{
  "n_layer": 12,
  "d_model": 384,
  "n_experts": 128,
  "experts_per_token": 8,
  "d_expert": 48,
  "d_shared_expert": 0,
  "activation": "squared_relu",
  "moe_layers": [0, 1, 2, 3, 4, 5, 6, 7, 8, 9, 10, 11],
  "router_score": "sigmoid",
  "normalize_top_k": true,
  "routed_scale": 2.5,
  "balance_loss": 0.00702,
  "balance_bias": false,
  "init_std_router": 0.0251,
  "lr_router": 0.00051,
  "vocab_size": 16384,
  "norm": "rmsnorm",
  "norm_eps": 1e-05,
  "tie_embeddings": "early",
  "optimizer": "muon_variant",
  "lr": 0.0122,
  "beta1": 0.95,
  "batch_tokens": [32768, 65536, 98304],
  "seq_len": 1024,
  "train_tokens": 330300000,
  "steps": 5241,
  "dataset": "wikipedia_en"
}
Below are experts of layer 4 (counted from 0) of a mixture-of-experts language model. Rows are named router (the router's row for the expert), up (a neuron's input weights, with its number) and show model dimensions 96-191. Each number is 128 + 24 x the weight over its row's rms, rounded and kept within 0 to 255. Numbers have three digits each.
After each expert's rows: "comes after" lists some tokens at least twice as common just before its tokens as in all text. This comes from a sample of Wikipedia text that the model never trained on. Tokens count by the router's weight.

# expert 17
router:102116150164156088154146091163105155120163163150105158099130126169121115154095098154100122107159147091156114103157095106128125154152098117152104127115150099117138149121110137159110141144109104151098110141092109119115110153089142145128129143108148148143146129157154156131090137144134111116
up0:135156094121153100097139171135124089148103067129134061088134141124136107115146115111177104096144139148105085159192116136096121106131180145091173117154088183125132104117115119116150090111162157081168141118129128138143140123151121113092122133155095100139132115097103112113153134139113141126
up1:150119167115124112105107147086103106127106095109150125150161112078135145078138145114137165136138149138117160122110140160131140125138127138125103143139115163105079126114123117121131092184170154078149107096135154137130124142162091051113149102137141090038102137095117108159207125152160131092
up2:131119103116152155132065120125135135138113098140114140094127142101125113135140107144129160151121130131087122164151151168138108141185161135124162167122119124145118127150133162131094121131128139070140182128148129144112131111146085108141135145109097085125117099097072077132187142121154139107
up3:121097126119116135111097165109120113160138152100137145112112148105114112136109188154117126118093115162108132128107165115132158128129141113112123181140083139146112078141092115136161148109165150098125152108156152129124156120180142137111120129185129089118121102129122111113177119138137116103
up4:136109097122107140115122144095144156124115128131120111132128159157114129114093128111114142127119104144053126127131106119146120102112127112184146128105113159128156092142140142100115149124155119124124137099148185123112150112131165163132144130132157132140111122103120167117146132143079135119
up5:139109152125088138115131124076122074107153114166140144134116111135157121085143123096156123159110105149128152177123144141109113094140144141089139145157168162140120092138142107134115110162121139164107151088166127116113117103163144127139121140135134129117136105153073112094140126131137095130
up6:170179107113129144098158153127091093141132080132110134107125078142143101155146131131128179115085128155102149184144134165133131145151192109134142131175135135116104110149103151139092124107098153146170159122182106138128121121190140078142122147119108112135126185090100083089154146165148124169
up7:143119093110117161119123159103135108134131120114160121142146161147128079102122092095131092106077079151161104138121173122123115115121131146133101103171093122105098125164151134133120075105146152153121106104134148097143131083127085083174105115140161095126169138120114106110165110125137113139
up8:103145149092111107112070084107171108132173135129122114119102118125117123091140125132118153105153169149108119134131142116143091144120177112149156160152108148160134112138155133109159145172132170158154123114117119141101147107125149149108169141119119137090094156124087137171148138155106163117
up9:176070107142128153150095151119106143144104137123075116157101144103110137134148116134155103127123117154071117136107144146138137114131135122120110117137145145132133110148129122146114099095130131129153177100126123157099102104164064169096110142130058085147145130093089119133170133157135145097
up10:145130099128058150150104147126119117126123127127123130142136130118190152091164146117133066127113115153104140183132140121151115120105151108133105151165103137146144094176107125102148110114148178133156152086138103142112119096136154103122122143127090080082132153117087154099140137096116109205
up11:134142115140107145093123167132139118150134130134159102152129125119132157149142142133165138124098151162105135123086098149122153124134151119112155148137111133111097106161144131082137147095135148127158138111129119129133138109126147099115083108094109127174122116116100143176138126136145157156
up12:165128093123092188112096175145103138118102113166149114171135095063131126111112145097093145137106118146119140138101151140114128119120090111120164107135128159134145123118143106134121114114168114154172140118139163159138153134158127095126130146160101112123123131110064110140182135113116132127
up13:163100135102111132146120147120127091121145102127089109150119156116113141109149130107148121161151145154125176120128115151146107056138116113133119126108124154089126088100110105154120114120130162108104143124092115104153106126146138090101113118116112089150057129131150131109160163071135122132
up14:146140180108138170156099145090152150128092142108122091125118129145102137109130140073133118152128113121103153102104125113137125101125111123126151150107115166111115107153131130141140128168172163132129152124130129115124101141127107131118162113075097094140094145123063156111129131110102143156
up15:148119137129098086107131143140174094130120090133114112143094097135120137074130143131126112140093155153104178145145138148128125095087126155104129168132100137113113122137155154128137071140135127112117150119128188133119135121132169126137116105088152108111135113155125127147123103104134123121
comes after: " ", " |", " in", " (", "201", "200"

# expert 51
router:095119159166143095157149097174106135106151150144110139115112142159119120144100114158098134120167161092161111086164097115124113164143085125153108124108152109123150145105106123160095138138093092153101103158095113100117116145102148146121129125107146167140137128156164147124099128143136105109
up0:136156094121153100097139171135124089148103067129134061088134141124136107115146115111177104096144139148105085159193116136096121106131180145091173117154088183125132104117115119116150090111162157081168141118129128138143140123151121112093122133155095100139132115097103112113153134139113141126
up1:157119169117126114111117143097101103126117099113155128150158116088132143087134145120133163142134165138118166121103136149125140130144117131128101146140126165102077111113125115121126091192174162080154112100133157132137126137158086054106155097140134091048093130091112106151201130158164123093
up2:140128112108141144123061129117144125146122091131107130105136132111134122126131099135120149141113139139099131153141158175146118132189168126133152173113111133153110135158141168123087113122136147083148170120155138152121122121153096118149126135102107079134127109090067071123192133113143147100
up3:119078108121093127118135135102153116132109144122125159122091134107120106126098168128111147127103124166128114118124141145113159117144137137142136150126078155133096115131063116131135103094142135117128161092156171117128138122176108145105144130157130093116114134129084131096174110121113135138
up4:120073063134090143111105147110114139147123157131130122144103178137104121108120143091139123127083126160091133152119145127156121100084140136153158149112112139139132098149146163114122090124145143148143121131152163134101124130136128136106173111166151091118137138099138140095170125118099129109
up5:141108152128087140116131125077123075107152116168139144135116111133158121085143123096157119158115105148128150178127146141108113093143144142091139144159170161139119094138142105132114109163121139165106151086169125117109118102163144126140123141135132127118137105154074112093139126131138093134
up6:170179107113129144098158153128091093141132079132110134107125079142143101155147131131127179115085128155102149183144134165133131145151192109134142131175135135116104110149103151139092124106098153146170159122182106138128121121190140078142121147119108112135126185090100083089154146165148124169
up7:143119093109117161119123159103135108134131120114160121142146161147128080102122093095131092106077080151161104138121173122123115115120131146133101103171093122105098125164151134133120075105146152153121106105134148097143131082127085083174105115140161096126169138120114106110165110125137113139
up8:124126132114150142139069097094157097148189090136141128153123139150159118104127113107138120114128151138113139136174119133101113105102172150133119142117116115138093139180129123103130117157140158131143165147143140163092136135168113113133154155101113089117115145131090152170148112131124135121
up9:165070099133122161149113136129115134125109136134082127155098133106120150130124110138146093143129118146067120132104130140138114100114150138114115130131125150143131107149149122139117083099151141126137156105132117161090110093170070156112110107132060082159146117106076112153163130137142135105
up10:145130099128058150150104147126119117126123127127123130142136130118190152091164146117133067127113115153104140183132140121151115120105151108133105151164103137146144094176106125102148110114148179133156152086138103142111119096136154103122122143127090080082132153117087154099140137096116109206
up11:134143115140107144093123167132139118150134130134159102152129125119132157149142142133165138124098151162105135123086098149122153124134151119112155148137111133111097106161144131082137147096135148127158138111129119129133138109126147099115083108094109127174122117116100143176138126136145157156
up12:171123101129079185100095160133119143123122118151138101180122088068136117107105153080101156130115111141105135144099138142111135122117101112123153107126129155122161121135138105125138108110169117160187140098138165165141140131170128107118119140152106109131123121106078117150188133112110134148
up13:163100135102111132146120147120127091121145102127089109150119156116113141109149130107148121161151144154125176120128115151146106056138116113133119126108124154090126088100110105154120114120130161109104143124091115104153106126146138090101113118116112089150057129131150131109160163071135122132
up14:146140180108138170156099145090152150128091142108123091125118129145102137110130140073133118152128113121103153102104125113137125100125111123126151150107115166111115107153131130141140128168172163132129152124130129115124102141127107131118162113075097094140094145123064156111129131110102143156
up15:145134140120103107122136149134172093115132088157115133149107109134107125071126129133127128150092144144098176147150143153131112079086125144101132177132092132104113105127142140129121080132132136110123150124144190129105137122133168110136105095090146118122139116150119140153131119097114116117
comes after: " ", " of", " at", ".", " on", " in"

# expert 26
router:098124161159163099140152100167119138116143166137107161103119134153100112129120092156101123111157154100150099111148099113134129162148106113160125134110164088125145157127119139157089151138095100153096107146100121107122116151108156135118110132110146152147156126156166152119102139141132114094
up0:135156094121153100097139171135124089148103067129134061088134141124136107115146115111177104096144139148105085159193116136096121106131180145091173117154088183125132104117115118116150090111162157081168141118129128138143140123151121112093122133155095100139132115097103112113153134139113141126
up1:161125179116124104112118151084103107125099090103146119155142123094122147085137139111135153143129160140123161129102136149139143134137122136133107146143131163111088130094127119115109088197172160088160112101138163132132120131162093056103158095139138084047098146102114103152211119165145139096
up2:131119103116152155132065120125135135138113098140114140094127142101125113135140107144129159151121130131087122164151151168138108141185161135124162167121120124145117127150133162131094121131128139070140182128148129145112131111146085108141135145109097085125117099098072077132187142121154139107
up3:111058117131095109119127140117146113136124134141126161125099122105136112159096167144113135122119139185116143131114143136098136130130119120136140152126104150159130108129071100121123122107153111088127168108151157106122137112158125130115128119147126082133089112141106121073169145129140117108
up4:120126091132100151106145138125104148103150143128126095113085159153135132124096135101143140122123126144075121144138101119131150083091135151177158122132127153102130070149155115098129119117164122136145121110159188125120134125149133160117159106137148116145137118128137155127170118126088099116
up5:134108152120081143113129132070125080109147117161135144133118107138156126090137123093157125155118106150127147176130143139113121093137143148095139140162174159143119098143145098137111106157124138167105147080164121111104117107162144125138127138139130130115131108155080116088142130135129098145
up6:167175102110124150092155158129091099137131076139116127115119086142148102153146134134131177116084122159105146185142138165140128138150197115128140135174130133112098105156106148136097122102103158143162153128175104142126122118185133082145129143124103111139127181090093088095157148157149117175
up7:143119093110117161119123159103135108134131120114160121142146161147128080102122093095131092106077080151161104138121174122123115115120131146133101103171093122104098125164151134133120075105146152153121106104134148097142131082127085083174105115140161096126169138120114106110165110125137113139
up8:121119136117149140140063095101160095151179088142141125152123136149157125105131114109134128115133151137113136141175119128107114107098168149135116142121115111136094146181130125107128124158140160133142171155139142160093139137167111110136155159099116092108112141130086147168146115139123144123
up9:153072087132118161130098151143091148144111138117097136164104135111132140139133134131145109157133115149060134130132149138136121126126146115111104136139124114134111090148155118150133081106149145121154153120141134170113110083146077145106109107157072072127131133108084118151142128154140135108
up10:145130099128058150150104147126119117126123127127123130142136130118191152091164146117133066127113115153104140183132140121151115120105151108133105151165103137146144094176107125102148110114148179133156152087138103142112119096136154103122122143127090080082132153118087154099140137096116109206
up11:134142115140108144093123167132139118150134130134159102152129125119132157149142142132165138124098151162105135123086098149122153124134151119112155148137111133111097106161144131082137147095135148127158138111129119129133138109126147099115083108094109127174122116116100143176138126136145156156
up12:157128099126083184106090162148118134132109107158141101172111096076128115112113165087103160124103104139121139145104144140110126114118107114127149120126125140124161108124136103125149109116160114154187146097142163162143127123162123096119112150153089098127125113095073114160176126105102140141
up13:163100135102111132146120147120127091121145102127090109150119156116113141109149130107148121161151145154125176120128115151146107057138116113133119126108124154090126088100110105154120114120130162108104144124091115104153106126146138090101113118116112089150057129131150131109160162071135122132
up14:146140180108138170156099145090152150128091142108123091125118129145103137110130140073133118152128113121103153102104125113137125101125111123126151149107115166111115107153131130141140128168172163132129152124130129115124101141127107131118162113075097094140094145123063156110129131110102144156
up15:141127133123093106114134151138173099114130089155119134147103111132117138071128135121123132149090142148104172147151139147136120081082125150107134175136097125100111110138146137131125072128138135115128148127137184121104136123124166117142109099089141115118142108155124136144128124102117120119
comes after: "\n", " of", " in", ")\n", " on", " at"

# expert 87
router:101111160162164114162159098166114133118157156138120155106124135158106116148130109164102116127165166083177124102152093136133116150144100122154126130110152091107157154135106141168100153150098102149089114153110116123104120153110165145121134139100144168152135118156157156125086135152144102094
up0:136156094121153100097139171135124089148103067129134061088134141124136107115146115111177104096144139148105085159193116136096121106131180145091173117154088183125132104117115119116150090111162157081168141118129128138143140123151121113093122133155095100139132115097103112113153134139113141126
up1:154130170122120118108118153088106108129108090101144121159138123096127154087129138115135160145128162141129168125102133151133140130137128141129104146141121165105088123098131104121116101193170158079153114096141163134131117124164099053103158086146139094045093136100112107159203119162152140097
up2:143102102109162168114076093110149157145096133121105119088104117098144094119120102161109124123114101144079143165154161126148104121169155156130170121112145112160112104156113132148129113117139144121143181108152149119098154094126128133145158128134086087111141092093083126119177124109167149096
up3:096078122112108133109121124117144126122142163150118132135118111079125107113118187116089122138138143163120115113148112114121168123149145121139133136141086132158101114143057121100147130113133119133126180061145162080124148132165147149116117137167135117129129128117111103100148116114131124125
up4:147117116108089140135121151111099143147107120132092110132127148123151104107086118089122163144085142160081145145116127103142115095110113117165170130109103165137125066127162106124140098114131139113134149091140170101130118104159130123107135140127148135134150106117104158141142107135119109127
up5:134108152120081143113129132070125080109147117161135144133118107138156126090137123093157125155118107150127147176130143139113121093137144148095139140162174159143119098143145099138111106157124138167105147080164121111104117107162144125138127138139130130115131107155080116088142130135129098145
up6:170179107113129144098158153127091093141132079133110134107125079142143101155147131131127179115084128156102149184144134165133131145151192109134142131175135135116104110149103152140092124106098153146170159122182106138128121121190140078142122147119108112135125185090100083089154146165148124169
up7:143119093109117161119123159103135108134131120114160121142146161147128080102122093095131092106077080151161104138121174122123115115120131146133101103171093122104098125164151134133120075105146152153121106104134148097143131082127085083174105115140161096126169138120114106111165110125138113139
up8:145114125104120148120101117073149105129172091125129120161133131128174118095146129081165119131120137160111149124155143137117124100122176144115130147125121118144082137176126104099123099153160160121151175116146118162111153120189103123137160109114106099118130151115102145167169096150101141099
up9:170075102134128157140096151123098150144095142113084122150104137115117130140137120136156109129127118159062119134114141139136132110119144122114115141136140148144123104155136121155123091097125138116153158105126127158093095089157065157103121129139064067139137122091084121147162137163143133092
up10:145130099128058150150104147126119117126123127127123130142136130118190152091164146117133066127113115153104139183132140121151115120105151108133105151165102137146144094176106125102148110114148179133156152086138103142111119096136154103122122143127090080082132153117087154099140137096116109206
up11:134142115140108145093123167132139118150134130134159102152129125119132157149142142132165138124098151162104135123086098149122153124134151119112155148137111133111097106161144131082137147096135148127158138111129119129133138109126147099115083108094109127174122117116100143176139126136145156156
up12:144123097114085153106080151141122132155101133133140101166114107096132135088110150063143133121119123162127156162125135130097151108124143127087137136127116140121135089150101122102160068103159120119179116083160161143158134108152130137110122158148103093107132117096090137156157130110114144154
up13:163100136102111132146120147120127091121145102127089109150119156116113141109149130107148121161151144154125176120128115151146107056138116113133119126108124154089126088100110105154120114120130161108104143124092115104153106126146138090101113118116112089150057129131150131109160163071135122132
up14:146140180108138170156099145090152150128091142108123091125118129145102137109130140073133118152128113121103153102103125113137125101125111123126151149107115166110115107153131130141140128168172163132129152124130129115123101141127107131118162113075097095140094145123064156111129131110102143156
up15:148120132127097095107132150137172097123124089144116123147097100133122141071129139129120120143087151153108173147146142144133123091086124153108129172135101130108111120134156152132134069134137126119124151119132188128112134123127168123145108101086145107113133112155124129145128110101129124121
comes after: " |\n", ".\n\n", " of", "201", " in", " |\n\n"

# expert 95
router:092130167153170100154157115156095139123151156147110153105122141146111134150106095167104105112163160101155118087167103107124104153145101130158121128112149103126150149108105146156113158136092082144097106152092124097111112158120155143125124136109149170121143129153164151127102123134128097110
up0:135156094121153100097139171135124089148103067129134061088134141124136107115146115111177104096144139148105085159193116136096121106131180145091173117154088183125132104117115119116150090111162157081168141118129128138143140123151121112093122133155096100139132115097103112113153134139113141126
up1:160118178119112114110117146087097101130109092106140130152152124095125141084134135118128154142136163142126159126104131152121135132129124133127105146139120167097081111109118105118126095189173156079145112093135156133132119132167087054106160099145131098045104137093113108165211120152154131095
up2:147126102114141146133066130124144139152113085127113140109134154106127122126130104143137157140104144135104120163150155170133108134184163123142148179100115135142111132149150151135091116116138150070141176122153136153135142120137091123141121145103108089122122102102065072124185133112142145100
up3:101069112134118124105130141110139103135143139116127161117103108087134105129104182123120143132117154157134127133111126125103145107128112102166152145114100134146095102142066094123147133094119100086119171094146159120141157132159128134114165109147118104130099117130104125080156107139132120123
up4:130106083148102167124146148123111161116152133128112115122108169143107104134091141103139141127096134141084114135132097116126117094103139128176161135126136137126148069142152135098125123144143120128131118104162174120090144111133168152110149120142130147182106115121160166112159124126084120105
up5:134108152120082143113129132070125081109147117161135144133118107138156126090137123093158125155118107150127147176130143139113121093137143148095139140162173159143119098143145098138111106157124138167105147080164121111104117107162144125138127138139130130115131108155080116088142130135129098145
up6:170179107113129144098158153127091093141132079132110134107124079142143101155147131131127179115085128155102149184143134165133131144151192109134142131174135135116104110149103151139092124107098153146170159121182106139128121121190140078142122147119108112135126185090100083089153147165148124168
up7:143119093110117161119123159103135108134131120114160121142146161147128080102122093095131092106077079151161104138121173122123115115120131146133101103171093122105098125164151134133120075105146152153121106104134148097142131083127085083174105115140161096126169138120114106110165110125137113139
up8:116118128101149141121080101093135121149177109141168125165126133135157116101140137111139119143114134152097154132159158126109134100111165144124145138122098122144100137194119125114118088132133143125138131141152147164082156141182115121138140146110105084105124136126092141153156122116125107116
up9:161056106136130156143093156122105138147107128119075131167098136124118135146137115134154108124125113155065128134120152143127134112133139128123113115126133139127130107148120135132132097102130131131150161097134113165098119098161067155100104127131070084147143136096090128129167124149143146110
up10:145130099128058150150104147126119117126123127127123130142136130118190152091164146117133066127113115153104139183132140121151115120105151108133105151165103137146144094176106125102148110114148178133156152086138103142111119096136154103122122143127089081082132153117087154099140137096116109206
up11:134142115140107144093123167132139118150134130134159102152129125119132157149142142132165138124098151162105135123086098149122153124134151119112155148137111133111097106161144131082137147095135148127158138111129119129133138109126147099115083108094109127174122117116100143176138126136145156156
up12:176120103135075160122073152133121122144139119137136100185115094085131125126105166063136139131105104155134131132104140134114152126131124119107141120149119121108161114170118106122132082108159132123172123089140143145147122123157140086124134167156117110111125123113120136121176132109106138140
up13:163100135102111132146120147120127091121145102127089109150119156116113141109149130107148121161151145154125176120128115151146106057138116113133119126108124154090126088100110105154120114120130162108104144124092115104153106126146138090101113118116112089150057129131150131109160163071135122132
up14:146140180108138170156099145090152150128091142108122091125118129145102137110130140073133118152128113121103153102104125113137125101125111123126151149107115167110115107153131130141140128168172163132129152124130129115123101141127107131118162113076097095140094145123063156111129131111102143156
up15:141127133123093106114134151138173099114130089155119134147103111132117138071128135121122132149089142148104172148151139147136120081082125150107134175136097125100111110138146137131125072128138135115128149127137183121104136123124166117142109099089141115118142108155124136144128124102117120119
comes after: " |", " on", " of", "-", " by", ";"

# expert 61
router:103122145162161108162152098173106154118142160150105156095113139156095125144106099161094128108166141105156116099172098096129120155141102116157110124100153096121149158118113147164106155157099092161101123145105113116106128151112164150129138137098153161141142131166166150129089131132138113102
up0:135156094121153100097139171135124089148103067129134061088134141124136107115146115111177104096144139148105085159193116136096121106131180145091173117154088183125132104117115118116150090111162157081168141118129128138143140123151121112092122133155096100139132115097103112113153134139113141126
up1:152130179129109113110103145084112109124105089100149116163144127103130149087128141116133157137130165142123170126101131143128143134142120142129109144143118161112086126110125103116131104197160151085164122098136174134137121131159105057101158095142147093045092147099109111160212126166161132099
up2:131119102116152155132065120125135135138113098140114140094127142101125113135140107144129160151121130131087122164151151168138108141185161135124162167121120124145117127150133162131094121131128139071140182128148129145112131111146084108141135145109097085125117099097073077132187142121154139107
up3:125074122129102137128129144102152120130124146118132142110102109117140112141107175144111150115115135176129137120115158133124119132126129139134126159120094151146107099128079113139137097091150129108133170099167142109114145102172111131096138114145127111128100114141098113097176141133121126125
up4:140097104115106149114115146145103150123141139136142121103106137138138115116091132111116108118109110147063146116126112121159132111115148123154150123122126139134125090143159139107134119105135099113137161088133152112128112110149140153132173120135132120155121123122145167117161142137104138096
up5:134108152120081143113129132070125080109147117161135144133118107138156126090137123094157125155118107150127147176130143139113121093137144148095139140162173159143119098143145098138111106157124138167105147080164121111104117107162144125138127137139130130115131107155080116088142130135129098145
up6:170179107113129144098158153127091093141132079133110134107125079142143101155147131131127179115085128155102149184143134165133131145151191109134142131175135135116104110149103151139092124107097153146170158122182106139128121121190140078142122147119108112135125185090100083089154146165148124169
up7:143119093109117161119123159103135108134131120114160121142146161147128080102122093095131092106077080151161104138121173122123115115121131146133101103171093122105098125164151134133120075105146152153121106104134148097142131082127085083174105115140161096126169138120114106111165110125138113139
up8:120134117104145129132116085106136121126183095136162136162115107145166119100158155116158111148114142132117133141153149135112135096104159146115146143101102109134098120185111117119088078154146151128112148143170141171092145126173114123141130142116107095126115129126094158163145123112112098106
up9:151065122122121119133097146128118139152110101112074113152078133119109130152137106122158121143124120161056138113133156135146129104137141116146115126138141111125132104165146134126138093111135131134152149112112122163109100079146087141088119130139078087140119133098075129131154132168147143104
up10:145130099128058150150104147126119117126123127127123130142136130118190152091164146117133066127113115153104139183132140121151115120105151108133105151165103137146144094176106125102148110114148179133156151087138103142111119096136154103122122143127090080082132153117087154099140137096116109206
up11:134142115140107145093123167132139118150134130134159102152129125119132157149142142132165138124098151162105135123086098149122153124134151119112155148137111133111097106161144131082137147096135148127158138111129119129133138109126147099115083108094109127174122117116100143176139126136144157156
up12:159119111134101150129078162131132135128113149149130110166127091083119101102113155074137147144109127162131150131121166128109153128115104144113146131141148153130159121162107127113127074111140122115167108093138150152126136117124127118107146149151122101118109121101079145152185141140122152134
up13:163100135102111132146120147120127091121145102127089109150119156116113141109149130107148121161151145154125176120128115151146107056138116113133119126108124154089126088100110105154120114120130161108104144124092115104153106126146138090101113118116112089150057129131150131109160162071135122132
up14:146140180108138170156099145090152150128091142108122091125118129145102137109130140073133118152128113121103153102103125113137125101125111123126151149107116167111115107153131130141140128168172163132129152124130129115124101141127107131118162113075097095140094145123064156111129131110102144156
up15:141127133123093106114134151138173098114130089155119134147103111132117138071128135121123132149089142148104173147151139147136120081082125150107134175136097125100111110138146137131125072128138135115128149127137183121104136123124166117142109099089141115118142108155124136144128124102117120119
comes after: " ", " |", "201", "200", ":", " ("

# expert 0
router:102127150159159110166158109149109155104156163136110158107101132151113149152107091165090116118164161103150101112154094115131114151146089114146105112116142101126135140114122141160106159135101103160097110152089114114113124150109159144125117150083144157145152130158147148124104142133139112109
up0:135156094121153100097139171135124089148103067129134061088134141124136107115146115111177104096144139148105085159192116136096121106131180145091173117154088183125132104117115118116150090111162157081168141118129128138143140123151121113092122133155095100139132115097103112113153134139113141126
up1:154128182130110107116102143094108107125104096106151117159155123100135151080130141116131154137119173140131164125098136155133141140132114145122106150141109166114081132109124117117128102205155151082167123102142175136140125132160094065096160108139148104047103149097103114156215138161164129086
up2:131119103116152155132065120125135135138113098140114140094127142101125113135140107144129160151121130131087122164151151168138108141185161135124162167122119124145118127150133162131094121131128139070140182128148129145112131111146084108141135145109097085125117099097073077132187142121154139107
up3:118072119103118132095113173085107105118115139135121139115140102087154102105141155146143109100117150185140144103132152135118153143122148090115102122139092164120095112143070086125152136135142135086150161128158136127108125146145110118150133110162149093110122120128139103107183150143151137124
up4:141093129120151168094101147098071110115145084167136117152144152105133126118148151131161111117108098150092149151142144134111120083118164108158120099121096144171145099131109150100145123118126123115134103117121130158132141152139116111145121104135114074122120132099105098098156111114120150086
up5:151119115134104163074114131131114125116144112151147121149138098132175138108143133093163097163114107151084120172099158112119172064156141140111098143127190154156164097140125159143122118150146129144118141100161113123125141141141123127129100161148128124112098126132077138118161100125108126088
up6:170179107113129144098158154127091093141132079133110134107124079142143101155147131131127179115085129155102149184144134165133131145151191109134142131175135135116104110149103151139092124106098153146170158122182106138128121121190140078142122147119108112135126185090100083089154146165148124169
up7:143119093110117161119123159103135108134131120114160121142146161147128080102122092095131092106077080151161104138121173122123115115120131146133101103171093122105098125164151134133120075105146152153121106104134148097143131082127085083174105115140161096126169138120114106111165110125138113139
up8:127113124092137131132084083099143113135171085132140131184136118140152122097125131106130118137122124133089128133167147137117113115126140125126131128131108120136092167175112124119120086159140157129113170159157136163118146149161101129160136138094098077130133144135102133145152129115121138111
up9:159073111116116127145114142139113153125100136113086138158075127106125129145128124099157099140112107154047119120140146136150134117139140119132146141140138118126111091141157133149125069099157154131153150107134114147100107101154061152101107120133060089136139111095095123152165138160127134113
up10:145130099128058150150104147126119117126123127127123130142136130118191152091164146117133066127113115153104140183132140121151115120105151108133105151165102137146144094176106125102148110114148178133156152086138103142112119096136154103122122143127090080082132153117087154099140137096116109206
up11:134142115140107145093123167132139118150134130134159102152129125119132157149142142133165138124098151162105135123086098149122153124134151119112155148137111133111097106161144131082137147095135148127158138111129119129133138109126147099115083108094109127174122117116100143176138126136144157156
up12:155123096128092153123072127157119122135113121131147117161111094094117117113125174058151161115119106139143144136128145118097149114118115125119122143120144104113161100147110099095168067122130107128177129067151156160156105116141123094128116156158103099138138095094089146155148132116101131126
up13:163100135102111132146120147120127091121145102127089109150119156116113141109149130107148121161151145154125176120128115151146107056138116113133119126108124154090126088100111105155120114120130162108104144124091115104153106126146138090101113118116112089150057129131150131109160162071135122132
up14:146141180108138170157099145090152150128091142108123091125118129145102137110130140073133118152128113121103153102103125113137125101125111123126151150107115167111115107153131130141140128168172163132129152124130129115124101141127107131118162113075097095140094145123064156110129131110102143156
up15:141127133123093106114134151138173099114130089155119134147103111132117138071128135121123132149090142148104173147151139148136120081082125150107134175136097125100111110138146137131125072128138135115128149127137183121104136123124166117142109100089141115118142108155124136144128124102117120119
comes after: " (", ",", ".\n\n", "\n\n", " and", "."

# expert 1
router:105134139150156089161148105176106149123148153138132152107135116171106121146116102151099118117158163094158112101162104110120105156141105108152121118111147098109150149102107151162103147161099085158099099140108121118109119143112150150127131129103134166138139124174159151122099129131137093106
up0:135156094121153100097139171135124089148103067129134061088134141124136107115146115111177104096144139148105085159193116136096121106131180145091173117154088183125132104117115118116150090111163157081168141118129128138143140123151121112093122134155095100139132115097103112113153134139113141126
up1:163112175109129112115117150089096101124109097100147132147159115081125141070140133116133161142133152130126156122098135150124139134137126140117110136135118166096088108114123117113130083189169159095136104098135149143124119136171091058116154103137134098050104138095118106160203121158169125092
up2:131119103116152155132065120125135135138113098140114140094127142101125113135140107144129160151121130131087122164151151168138108141185161135124162167122120124145118127150133162131094121131128139071140182128148129145112131111146084108141135145109097085125117099097072077132187142121154139107
up3:133063109131077143127127143105138108125134168118129154110105132091119127117082157128112134128129149187131135129114145122093135134137101118127133161135089148139119116136099091106151112103133102101149180075138162123127138097173122127121125124150111110135101112156108126091154141124144137096
up4:121102091138102174126136148126098162113113114113110110133127180149123100126095148132132155092102112155074112138129122113151110086067164123143148127124095149141122069138118136097119116105135116112152112103152174149079128099133137156137149089126148097123091114117110152129142089127105097125
up5:134108152120081143113129132070125081109147117161135144133118107138156126090137123093157125155118107150127147176130143139113121093137143148095139140162174159143119098143145098138111106157124138167105147080164121111104117107162144125138127138139130130115131108155080116088142130135129098145
up6:170179107113129144098158154127091093141132079133110134107124079142143101155147131131127179115084128155102149184144134165133131144151192109134142131175135135116104110149103151139092124107098153146170158122182106138128120121190140077142122147119108112135126185090100083089154146164148124169
up7:143119093110117161119123159103135108134131120114160120142146161147128080102122093095131093106077080151161104138121174122123115115120131146133101103171093122105098125164151134133120075105146152153121106105134148097143131083127085083174105115140161095126169138120114106110165110125138113139
up8:137136100094123157124084126104118114108153102132132108155117165111150129117152114083125115150104130141107150152126134118112128123130190179142140152116155159163072107169141116096157130180155157128168162128142149125139139150175129111115152127126116073146122118112097113176145138138148126129
up9:158114120109097136132133167120111142112113138101087123135082149084153146113141125104166115146119092168056141146113144131140157097154162121147106148133153149133135083149144147138144093085140158124159158092130117147121119117165087171094086146099080099143149117090088107160169127146154123118
up10:145130099128058150150104147126119117126123127127123130142136130118190152091164146117133066127113115153104139183132140121151115120105151108133105151164103137146144094176106125102148110114148179133156151086138103142111119096136154103122122143127090081082132153118087154099140137096116109206
up11:134142115140107144093123167132139118150134130134159102152129125119132157149142142132165138124098151162105135123086098149122153124134151119112156148137111133111097106161144131082137147096135148127158138111129119129133138109126147099115083108094109127174122117116100143176138126136145156156
up12:156126094129090156122080131162120128134116119132146115158106091097117121116124176057153162114121104139146144135128142121096155113118113127118120141121147102113166098140113101103162070123131104129179129071152161161158104115139127096129118156159105097141133092095088146157144130116100130128
up13:163100135102111132146120147120127091121145102127089109150119156116113141109149130107148121161151145154125176120128115151147106056138116113133119126108124154089126088100110105154120114120130162108104144124091115104153106126146138090101113118116112089150057129131150131109160162071135122132
up14:146140180108138170156099145090152150128091142108123091125118129145102137109130140073133118152128113121103153102103125113137125100125111123126151150107115167111115107153131130141140128168172163132129152124130129115124101141127107131118162113076097095140094145123064156111129131110102143156
up15:141127133123094106114134151138173099114130089155119134147103111132117138071128135121123132149090142148104172148151139148136120081082125150107134175136097125100111110138146137131125072128138135115128148127137183121104136123124166117142109099089141115118142108155124136144128124102117120119
comes after: " ", " |", " (", "|", "\"", " an"